{"num_hidden_layers": 8, "hidden_size": 160, "n_experts": 32, "experts_per_token": 1, "d_expert": 128, "d_shared_expert": 256, "hidden_act": "mish", "moe_layers": [3, 4, 5, 6, 7], "router_score": "sigmoid", "normalize_top_k": false, "routed_scale": 2.0, "balance_loss": 0.00976, "balance_bias": false, "scale_expert_input": true, "init_std_router": 0.0191, "lr_router": 0.00257, "vocab_size": 4096, "norm": "rmsnorm", "norm_eps": 1e-06, "tie_word_embeddings": false, "optimizer": "soap_variant", "learning_rate": 0.00911, "beta1": 0.95, "beta2": 0.95, "batch_tokens": 131072, "max_seq_len": 512, "train_tokens": 625500000, "max_steps": 4773, "dataset": "wikipedia_en"}
Below are experts of layer 4 (counted from 0) of a mixture-of-experts language model. Rows are named router (the router's row for the expert) and show model dimensions 80-159. Each number is 128 + 24 x the weight over its row's rms, rounded and kept within 0 to 255.
After each expert's rows: a language model's description of what the expert responds to. This comes from a sample of Wikipedia text that the model never trained on.

# expert 9
router [107 132 110 136 104 130 122 140 108 106 147  91 150 105 135 110 137 135 116 146 126 169 170 101 121 139 142 119 144 125 164 145 153 119  92  96 147 118 131 142 150 105 119 151 149  61 143 152 140  81 116 174 154 121 149 126 121 129 114 113 146 149 148 110 174 117 139 100 133  83 141 124 119 133 149  96 131 130 189  94]
Mid-word pieces, contrast words. Word-start and mid-word pieces like un-, de-, des-, probl-, plus contrast and hedge words such as rather than, without, not, but.

# expert 14
router [118 119 103 136 118 110 121 168 155 110 155 128 149 119 101 157 141 178 112 111 119  96 107 125  84 121 133 139 145 143 140 127 110 115  89 141 159 105 111 129 120 123  97 151 137 103 134 145 139  93 147 107 145 130 137  94  92 151 161  72 193 167 128 115 126 129 144 147 106 123 109 103 169 114 146 102 138 136 103  78]
Plural noun endings. Plural endings of common nouns, often subjects before of, and, were, such as members, people, cultures, expenses, objectives.

# expert 3
router [125 118 121 129 117 125  80 124  89 106 115  96 155  98 127 162 149 144 148 147 153 130 165 136 133 118 121 117 173 127 180 139 120 101 141 141 117 117 114 124 127 164  99 141 139 103 132  99 130 180 134 144 150 142 130  93 123 118 109 125 179 119 114 132 147 116 135 114 154 158 117 106 129 131 143 142 135 118 182 128]
Quantity and partitive words. Partitive "of" after numbers or quantifiers ("some of", "700 of"), plus quantifier words like both, many, among, along, these.

# expert 0
router [138 136 152 149 101 104 146 135 108 108 129 109 162 155 110 115 150 134 115 171 118 131 107  88 141 111 140 148 184 122 117 116 175 149 153 126 116 141  98  84 140  99 147 127 133 130 153 175 154 101  94 161 133 147 121 155 103 103 138 102 110 119 158 106 149 174 124 160 155 152 136 151 138 131 147 125 118 127  88 150]
Prepositions after verbs. Prepositions such as in, of, from, by, on right after verbs, nouns or line breaks, like "refrained from", "designed by"; also row-initial table pipes.

# expert 7
router [129 115 150 137  97  96 153 154 100 109 140 123 139 138  97 166 128 123  49 113 131 149 123 164 138 119 150 156 154 136 151 162 100 124  89  96 189 134 131 138 101 109 128 151 144 128 126 108 109 102 158 153 153 138 114 154 133  93 136  84 145 133 128 113 109 196 134 121 152 130 148  72 157 118 100 155 105  93 118 108]
Latinate word stems. Opening pieces of long words split mid-word, often a verb or noun stem before -tion or -ture, such as produc, struc, cul(minated), scul(p)ture.

# expert 21
router [ 94 127  81 173 110 146 150 161 140  94 140 126 165 127 150  84 106 143 120 121 121 151 158 156 115 129 110 113 114 136 118 120 174 112  96 149 160 124  89 123 117 124 112 173 127 134 101 153 138 113 132 125 113 118 130  97  80 137  83  85 116  99 115 125 105 124 103 115 143 137 152 120 127 110 112 173 143 117  92  89]
Article openings, infobox fields. Tokens at article starts and infobox fields: "(born" after a name, "=" heading marks, and field labels like Coordinates, Genus, Location, Website.

# expert 26
router [133 129  81 136 126 143 150 161 132 111 170 129 136 147 124 145 104 194 110 152 174 132 117 151 145 111 144 109  94 133 125  92 152 108  97 162 170 101 154 130 134 118 112 168 121 125 152 147 137 126 116  95 132 136  90 121 147 156  90 134 125 118 150 116  86  93 116  91 179 125 121 106 140 106 154  74 166 148  81  98]
Coordinates and measurement digits. Digits and symbols inside coordinates, decimals, percentages and formulas, such as 46.548°, 28.3, km² (, plus taxonomy author names.

# expert 6
router [110 155 103 160 103 103  87 147  81 101 149 133 153 139 154 148 150 125 124 134 132 146 133 114 105 111 160 134 155 103 144 150 144  88 120 164 136 121 110  60 126 101 113 158 150 120 154 140 139 122 119 103 157 113 150 115 106 131 130  93 136 135 152 115  91 147 121 157 141 151 156 103 159 122  91 130 115 171  62 107]
Parentheses, tables, foreign bytes. Opening parentheses, table pipes, and bytes of non-Latin scripts (Japanese, Chinese, Greek, Cyrillic), plus word endings inside table headers and lists.

# expert 25
router [118 142  82  95 144 106 157 143 126 126 172 109 184  99 138 132 113 152 136 140 134 139  92 115 130 115 149 144 137 135 114 123 169 185 101  64  97 117 132  89 140 143 102 154 167 107 136  97 144 134 101 139 124 142 127 172  99 134 135 130 116 117 137 155 141  96 128  85 139 161 175 111 128 118 117 115 137 176  75 108]
Table pipes, inner pieces. Table cell separators after numbers, closing quotes of titles, and mid-word pieces like symmet(r)ical, Cathed(r)al, Econ(om)ic.

# expert 19
router [154 146 121 143 117 123 113 143 152 115 167 123 126 165 160 118 139 135 125 131 123 144 123 197 117 144 140 130 104 127 124 110 161 112 135 122 114 117 101 132 158 156  98 119 178 136 155 159 163 119 138  92 155 121 112 185  89  96 118 106 138 114 142 102 142 137 147 129 131 109 118 156 145 120 131 128 196 139 102  95]
Foreign name pieces. Inner pieces of non-English personal and place names, often Slavic or other European, such as Vlad(im)ir, Ott(aw)a, Ness(ov), V(arg)as.

# expert 20
router [129 149 131 127 108 139 117 148  98 115 146 140 146 143 176 111 153 165 122 124 111 148 132  95 112 100 146 117 122 146 144 140 154 194 106 115 131 117 111 168 130 121 120 151 135 117 148 112 156 140 116 127 151 128 151 184 140 124 110 111 133 128 128 124 114  88 148  77 135 151 148 123 131 114 123 154 150  73 139 101]
Adjectives after linking verbs. Adjectives and their endings after is, was, are, or as, in descriptive prose, such as too small, so ancient, significant, unique.

# expert 17
router [126 140  61 177  98  99  95 145 121 112 145 101 139 124 138 136 125 151 119 142 155 137  85 105 109 118 154 111 171 134 151 165 149 144  90 114 148 121 103 144 162 113 108 152 154 151 143 123 142 150 122 154 141 154 127 106 113 177 139 110 142  80 164 108 109 149 137 141 141 100 145 106 131 122 129 154 130  77 118 112]
Foreign name pieces. Word pieces of non-English names, mainly Slavic, Hungarian, Indian and Nordic, such as š, Raj, Kar, plus line breaks after gallery captions.

# expert 27
router [128 127 108 169  97 118 164 152 145 106 160 127 141 183 159  94 165 167 136 118 165 119 131 167 104 158 143 113 102 130 117 213 140 105  97 141 147 121 130  90 155 126 138 145 148 173 147 183 151 158 118 121 128 118 141 134 141 112 124 120 124 138 142 121 153 146 133  68 120 145 177 111 164 113 113  82 108 169 186 121]
Review and ranking objects. Words after evaluation verbs in reviews, such as "rated it", "ranked the film", "described as"; also stems like str-, popul-, polic-.

# expert 2
router [130 137 137 118 116 139 113 126 124 105 149 132 133 114 150  74 139 153 126 128 110 145 127 187 104 129 144  92 176 164 130 156 149 166  96 151 166 112 114 119 147  96 136 146 139 136 146  94 136 127 104  78 142  82 139 111  97 133  88 103 141 141 135 123 141 109  85 166 144  96 151 143 128 119 121 116 102 173 167  98]
Competition and award nouns. Nouns naming competitions, awards and rounds in sports and music articles, such as Cup, final, Award, Championship, next, previous.

# expert 8
router [122 132 117 138  86 126 125 139 127 104 165 105 142 104 127 144 131  91 133 123 124 127 121 161 143 131 122 138 103 153 116 128 128 141 110 122 129 155  94 114 136 137 110 141 122 129 128 116  91 138  89  91 130 160 137 139 121 119 168  68 110 115 183 131 145 168 169  94 152 147 135  75 146 151 134 127 198  95 163 132]
Numbers in dates, tables. Digits and number words, mostly days and years in dates and figures in tables, such as February 14, 1899, fifteen.

# expert 23
router [120 117 204 142 105 106  75 143 152 116 155 132 148 141 115 169 147 164 125 133 141 138 143 124 111  89 138 126 145  70 151 118 132  77 123 118 162 123 120 150 156  98 122 155 149 136 149 150 130 150 114 142 157 140 147 118 118 137  93 115 138 121 141 111 144 119 137 170 135 150 130 116 131 104 168 145 139 100  89 114]
Education and biography words. Word pieces in biography prose about schooling and background, such as high school, played cricket, attended schools, relatives, mainly.

# expert 11
router [ 98 129 119 148 103 111 167 145 117 113 140 115 169 112 127 137 119 152 105 102 136 104 116 134 120 134 139 143  99  91 180 152 100  87 143  82 147 145  88 107 141 123  78 140 133 113 131 131 135 149 169  80 141  99 189 130 114 133  57  98 140  95 139 137 113 125  84  81 172 149 210 140 134 113  91 124  95  94  96 130]
Infobox fields and colons. Colons, years and country names in infobox and career-statistics lists, such as 1994–1995: England, Education:, United, American.

# expert 10
router [132 144 104 129 107 151  77 130 122 108 155 112 132 157 100  83 132 140 116 132 112 156 167 140 116 136 135  87 166 198 160 159 140 110 130 156 134 102 131 123 145  99 114 152 143 102 132 112 134 124  97 127 148 165 131 107 124 148 128 115 133 152 133 129 171 143 208  97 146 141 135 111 130 107 102 150 169 149  73 118]
Taxonomy list breaks. Line breaks and dashes in taxonomic classification lists (Family, Genus, Species), plus mid-word pieces and years in lists.

# expert 13
router [125 142 137 130  93 163 100 152 126 125 147 118 164 118 101 142 119 148 108 112 127 103 116 148 110 166 158 125  97 113 121 117 192 164 112 136 153 155 119 114 125  96 109 140 127 130 142 125 153 123 138 146 139 143 139 131  94  95 133 133 152 170 149 114 138 147 113  92 112 139 127  91 131 153 116 129 157 133 138 142]
Past-tense verb endings. Main verbs in narrative, especially past tense or verb endings, such as played, began, foc(used), announced, agre(ed).